From a checkpoint of a small mixture-of-experts model trained on Wikipedia: 12 layers, 8 experts in each of 12 layers.
Below are experts of layer 9 (counted from 0) of a mixture-of-experts language model. Rows are named router (the router's row for the expert), up (a neuron's input weights, with its number) and show model dimensions 0-191. Each number is 500 + 25 x the weight over its row's rms, rounded and kept within 0 to 999. Numbers have three digits each.
Before each expert's rows: "gets" lists some tokens that make up at least twice as much of what it gets as of all text. This comes from a sample of Wikipedia text that the model never trained on. Tokens count by the router's weight.

# expert 7
gets: " of", " in", " to", " the", " of the", " The"
router:507537469469495508462498492507511511516501501545523556590514455462508461501486545518481532547476526477535487479497496485528514452484551483503496504474507534499482517514494494441505521509473517442507513485502503509497476475493493488478474527488508505473500485509478482526507552509509508456499527500539488504527445507505489515529526499518507473480534487511496561502483509519503501471541494496493489525463542482534494486515498467475526487521482478493531491449529505493488511469498508478530473487489517506482504482531522519508483463476539567476469496460527487449517497491502535526
up19:499482503456488540511470491494499502517495482527507491522512444500507446485492458510510505484499505495502493498476529470515512493477511517481488501507483515510457508489486460501480527475514509491521535493484509486519466529489479482492495510502508535504487558482485549548524479470513529469509500503542518516510441487482452448475537498481525530458521465462488525461503465499492524525528515509525494543509520492499538495495466529505573508548448433530514527514492509481439501505525502499465470536471530511501529461508488515527557506499519475473510470493492458482493464483505520512
up20:499490522544474492506450518505483484500492525513459535504521470480533506468518476452520469560537469493502476483471489492495514526467503523487467480529560553476472499478474514510498497479508507519506513553515517480469487457508509490534432516503482519456513509502455514549507510508511438463555516499498523476479516491500502479498513523492488541528517522473520524524479459522493459491520455478495520493504484525527544521503469516482519509501523550536491520508516511479489466545478496512502507513493500540528499481492465503501505519480473500500464451543476497507482540524467503474
up21:477526505454502519500476505508469525490495470524499494492520511514460509464541527485552540514473475544477512482522481551539466507583475487514508527479495501507444481541485474494494498499490508479481542479456498472485482483460495503493515504481499499487490518482500480537507504507487479422540507461511514557464489555527519491501501459515554535478492500480498516473500497517495508500510498522512527503514499501543528501501532505526529506513515503516487507557510518457512473489525512470537456454497488467512490462487484466515533472468502539517518503493519509509548463490527496489
up22:497503490484459472513460465471485493504531509506494523525478499488492471533464502531489439477473450512491515519465515487516528510517531517497494457491499516448486484525511545517535468522538489463435499492499512509487501543494465504496502523477489533511503548539472517498484473529502498478501507474492527517516463470465510507498525518447531532457509476500484498507484530499484523478528493502472497530502552467471512478473446519525562472521495486537512560538450486526540484480524514491478511519511509536529538487509540518510479482490498502523526503502535499478496483450500510527
up23:497511471568531488524483486513485490484488494541484522526532489523529470498518501476507493520420497485542520548470495487535525464510481485564526457521498501501515524473501482516515498531480523495463498485492493467502510482503495492448499500473447565514497545473488464559536477530461532488496505502542495559481479530492516503491480504452458550478520532493436507504480482522495492504506470525507503501519516523512505511498458481497474508508478494503512481508500501485523495462528481466527532482446493468522501476542480499512512515502497530502492467499541508510486489490470485496
up24:523472502500501500498489519500491481494501555534498502522517490453487525529441512548480473509498526485497468525516490478436519427432505506535509485519444505471496496511520529508483471484503498538486502455528486497447499547532510497508478474496520507480496511534496486489461499471490471477509519502544510535479439453507504484486517511470532522464489519498466497511472559508527477469551524521504505509475515495512519495499472493507527518554451526540470510486493513506506500486477491478548534484472499461485521514532512499483483483485508476505541543492489523472512486517483493518
up25:552487479478494498519493526525449503513479502548530482491488481512516509448477517541506531513520476487480501533486506486513514467473495488494486500489446594522526522472499475483526486494480529496474473482446468492506470488509482513514488488466537537473539478503467473531506497508504480450493473514502524534508473502480506489516520485518475480480491499442535491501472512534529515508476505491506500507530563519489497420534506453489516516522521555509506504533514551498481525522471493535533536506470499535504493496523450488465501486478493521487501454505524504483495489488512519499

# expert 0
gets: "1", "2", " | ", ", ", "3", "6"
router:485508523506523517537495470525503541501493490503497521488471528500527554460507505478522492465509467466534564457498527536474513543486492515488491456471512497476492489519542517525501528463472504453484525466490524515490480506555459517474477508510531502476479536511548509500464456526511470468511482454496504516479509497493483501475524455471488462486504494542473444470532503509543539481521540493502475483527518470497515523464552486510482454491524517529504504496460487446463491521514517487462473502498495489501462490485470517482521496507458511542490482511509508516503469519498472516
up19:514539497514522510532506511524481535500477474498431473512497527517465502516506498498559458520494521519490514441512525507477536502516498495460460479540533534530463477509465473463484481471511559489466507504494517504497527501494530499478471489514494511492534511516477481536489528510523483485514530500483483467521457520493524483528489515477505475521520522477518482467502495524545498509507481469548466484500470478542486487511511519489470493503481507504533481505459527466554474555460457494497492478482491464501491505501467512502489496440494469471506500481554532542503479491497497429
up20:465489529472505503511450508505499518434518508484519550490513507481529502515508502517523463513498510462505548489487533518473501490507471498493475542524568501489480464477494515494492544481513532481463507511485527497491499511511450467514470492530471529508494511527529457523499529508473493509520463479454506499486484530498509520514518549432506443503513478516496481499508472481508508485527484540506489527494508494500484464525548484476548474460458514496485503467441505475491476485507459503515507501472503511547447527504489492490511458482484517528494541490515513530563498486473476461
up21:566519444487458494525465521537488520518496493474477501464450506510495507466523521500560508536483517515495517504523525494465531504490497415526474474521508501474532495528477477464513504472517499535494516459500528491506528496507467448539514485467454482502462527494498529494510492539519497522537518500536509512472509456494515441450453484485516491530527488503515461449477483482524475520520520515504488501488516547495504531494540533482496471509493489486546481509499484480483496514499459501473513502521489492519507530497449480476480510526501533522480538508525473497513492522478517479
up22:523478490467527519519512492518491451488464526504496484467496501468520486500491515518498458475513487466495516490501553455476447531504514485559496499505497546511526473493497467509478514523516511494501502508459507510475502520458502497531558495503493520482522512512467453516540520512452521477526492511510480481500484496500496540462514528505531517486495480508537518521516459540482529530504518461496497494481521500534458524544537521500501493501563526513434502504469539506499464470509457457499497474500502490548481508515473516507526506481491509478459429528554486490515474483468534482
up23:473496520496481516509524502516514486537514512503531469505481467511501488514488498477515505503473484542501518454501467511442554487466506461481494514506513522514512423471478503518506486473499491517537512477497484487531500495500502556506468500523495552470518543497463527516536450472519492481501478496466533480492469492496494487497485450474543500504521469470515488492464471539497521514480482477518519489561511463535550488474526482534522550515514510509506450525475491493550487529526514514538481547449499443493496486513502511522465516485529473504467550488482501507504505519518517523
up24:518516460478465516496503497507469492511473529494500536512483496450518505492503458485544493504450533517440507522512499500465506508479516504540468500507513525481478518470535499511517480461507486488498516494523540511490514530479491503481492503503477523477537513536540502515491524501502467473526519530503493510463518529509512508428459511440488505511501462528500483483494530529520516483539493511497470477469508527509499469506518551537504556462530471527487524548522518508508458496468490453452463499496518477524486558514464505460536456515500466488506536538530457512495495515499474486
up25:507503515473477533504522511477494535545518541532508535482534530469505493524496527472514494503524508461515474533491528525543495497449483462479502482518517492488526523485505502535531535493519518476504497446479487520540499531501488462517525521495501490509480489522503492513518506460536500518502502494483472551514507487500494502521486481495495439487524493494490462472450456432485487502510509488497495469538503494448527486529519502536521478478508529521524512458475487474523487475503477483500513516470483497517543538519469490509522491485436430466545522495560458510537507510463501471

# expert 4
gets: ".", " C", ").", "C", "s.", "R"
router:529520484472493486556450488500464495518458533493495479450527517540518503464527527517499484492491486482469478470459469451473481507538514535537531507475462503475535494478491482481457529509487490532473539526498488507501514506465504488496510499479466466502503498493501496487528506501537485534471531508559479510509483506500512451547517507495524465522472492530512500490485493458504468551499520482514468521532459538463528527531474525471510488528499516554498483530493463518509513510488510534499519474493466448556488514460483446504490486449491516492491527495502520531509511532499496510
up8:525493495534504498487471492451475493521547490474510498486546550482539478562484472505505492507514526523473455493529543514508507487507559526476499511500494484477476497507490480513513467477459529528530483512492493494511487473485502475509503487517502552509507504452517496492509498485473508499485528501456521479426474468471532496498503471485522557570516515470509488543508487496546495476468489480517520490500517512496497505533500518550511491487548516501486505540524501504528467528435473479533497497474510481494534505544483472512510521504516463514469478484522513524465493555480450480
up9:490516495452540529511535509489478558457460554544503527471527485468503534474521470495497525513508514482465537515485495490469480520510541506542473466455567488523519458537502478506486477498487461499524511501516496457531511474485471480529557499499509519516533488525516516512533503475514502503532503495480486489474503480456474502478522497506502537499477516545543491479488518494534529506509506534501496469454555460521488511506516525492483533508497519462504536511505488524509480482448491493479472469486479483509486462469452432534522511503519519506466494509514499487531487510496501483
up10:514533484459453475516449508455496504469498519531534504476495497498499507481462494457490477576492495491492480494485496491476495481498544483535480496540464553484491471507520481487490474474439498481539510516514483479464488492520489438533490529535479545497511468473501471555519526484472484507512504499497539484526465518450532493521493435485515491512504485524535478523514506507548460510487522496471529512522502531489511463468506508463499491503562475517518522524523530485512487473462510501520518490483504496533479525491508468503517486523507485503446524518527517519525510534513480472
up11:512553534520455461517530488443499545490480504490515486490515466536477501466469525497500529486511466491537490476526540502523474422544524499490501489503500494495467491488502484508499477457480528468536498516496504482530452537477465498520508501516497478498512456516524501514513485528484517504516425480551506513444520461535518514511495529500519528502509502483528501515495482472489477504467529445517536534503547557483518493475471518495492476507525515511490503503500463489513464509500505511504518483518460506512501541499479512504496468446509460491469509496489468477562510478488530500
up12:523516462525533505513516499468510478486502517497483490522520535495499479491488497518478489520512455480516495539505472470491453461488511462549480471510457487491486524552495454481541505473495467495516491522522502496518473474533509498489472521495475514559506533518476474516478468538511495509500513490528479487524490535517532503495508474562500481459492521507477514476553455484484498475454539541487489472530543544461482514453487538511549522482503484458491513501519571503462491483512485475532541464506505490465503491516539487499493464533515509479528501498541508468472522513501511502
up13:512464506480493483510478501484521457513497495500519496521478505482523452486552491492501488459485504538475508514514492535499460534528540483485521477535483523485535523492421517502508505491486529573491509501495491531502502492479476550506494488504480495517527532506519498519479546492470513479507537483511525513460471465544506484483546545492527425495499455506496450480432514508497501500512531542534474500494466481497542500507530453503469505470495475495502473511493503516489491511511482476499504531485494478456517493512461531509536454459509509524533546512522483513498507472529502522
up14:515483509500500498479502519530487503546531498492501566512550481524491519537550464511523480494505517526547525495515502453514545533507547520492520494520494532499494452476485505497521471487556497517506537458495455461506533501499474476497523490490497505525496496475535522510500494466499504471499474510507472510515535510565509520515537576535474468499488499495516484513482473479503526538477505479563540556497478522498489488497536478518462522497517474474526491526479489488509494485474457493495490451476514482496468459461459473509527489446505499509515508488499479466515485496470507482

# expert 2
gets: " |", "\n", " | ", "–", "0", ")"
router:478498518512548482526542520529509513479477459504491482536483460528495490506528463498473528471486486500502499484478506550484491535518444487509499493500507454522518511465547487504512492522451495521529494443521501498485510538508530491467468480455476490489482480516496547455497462515525507534491481511474487515536549508521476530476461512490485529490472532490494522461529501477481519450524515523460526458514475470533488532492462502476505537490477455494492506490521509496522512469539480519516531448489525544473506514472496517501503505538476527482544462506466515486500464474498522533
up19:492501492502477520518508508450487479509480546480521474548536492514499506523492460514502530514538467515514486487529505522429526440502479510487540468520506533516489466483493505495511488495493516513500508458503483486555547463494486503570520516457453548496501553477472526514487546477489526487534492528493464521484489535507490482457477494516460532500517504513512547530451522520532490499521520500513525478499479509500525447513483490528488518535495506483469502520500506506498476444482504464512475502488552472484495491487467515543504486475540475478478506512494465496522509460539513508
up20:464499502486499526525481485449525476486486526498505550527481485516500485505512510487514496542455485541475467502509521498532462518461515470514529472467471518442534517550495497505500523472480531507476507486528465466504513458534495530512496508511501502557524511489488460499527494509525494506511490465553499507520486483478493501489477477446500503499511518499502546555516524564496505508479456479488522490499484493489485475473551550493496497496518506497512514515503451476523465507470487492520494524469527531525499520497430538492476555486476512471524479547509454523532490466475517498
up21:497540523538510507518458501497466483523548507453525482447536540524477500500506544494519501507500493515522499448531517510516477490523480473514522487528487514476505455539470504504534545510496506468447521478486540474508516432468453498486523516481465511525482513504519466507547524510482521483553486509502516480497494489484516495482512492525515558504470451486518528515461443491465494481513499508503483514503471483463512485503550494521511507530481477510523497534479477498537496513493484476470516512501516460509478536498485477521553492448508479524475497508541508488544482496460472516
up22:503526487486498493521504547478506516511498508503503489523514495502490496511536507516481521473498477476513523484485453507501455493494498494457545456548474538547509547511454488497490470448459481487479492517471498497539485460487468466565500485495511526516479553512467477522496461477508541479523504481515479515482502497505522468483546496494511508514433499498494499547495462495497447456538497532516506498481557506507507490500488487514524545527499456498527544527491505483471504491477502501441511505502573483486521496505496490543471495481516529521511513517519492467487552497543514505
up23:527485510531487511528493525454528539540459538504511508478504453481490464502462536493478475571467476478519502478504517526471494532500502506536554477470534511540505515495523528484471457484490474483524499508478462508484521489511485486527553524474490531492473480521487512526525509483517538476537433523495508488544502479548497470508505450475519516476523550471497516532482471455496460500486510502473509525485497521502479480486492532476518496522485486462524510519468501567503464495531517496478480510501520486520519533480531524507469499501498506474489495501542467495494505450489508471
up24:494519452466522483528440480528493517491488472475524534499471491469536485527470516489515471502503513504508517524500502545519479451496462485513547496492464491500482514514458505466513489476479491511492526483518492488502516503530485505526502579498499484519525511552536504478494550507503504479541493476501525548501477485472512515497486453477516556496516528478506509456515469490490511506454468498496495506534501507490536487476505447503489510527520497484534559533504458534525524448499513480504491506491472468521531474501484504535446488491516521477531503548535470471461503449520499486
up25:482536470447475534545508506501484478476476532526523487481451559470463502496508488541504501482509463516476467515479538517492480474540467490511524481490499524509489494496505511501504503501491507518480486507556490496496489509485451507503528505490504514506514493492516465505481562487502504469525497498532539566505522497526487504525483465516538521492531539519515488499473493507479473513494463486474500501458467541542480514549499493484497532509517472471537491485531464525521472494460481493570523491443514510493511526454476525519472467512514465480520502534534465475527542486469527483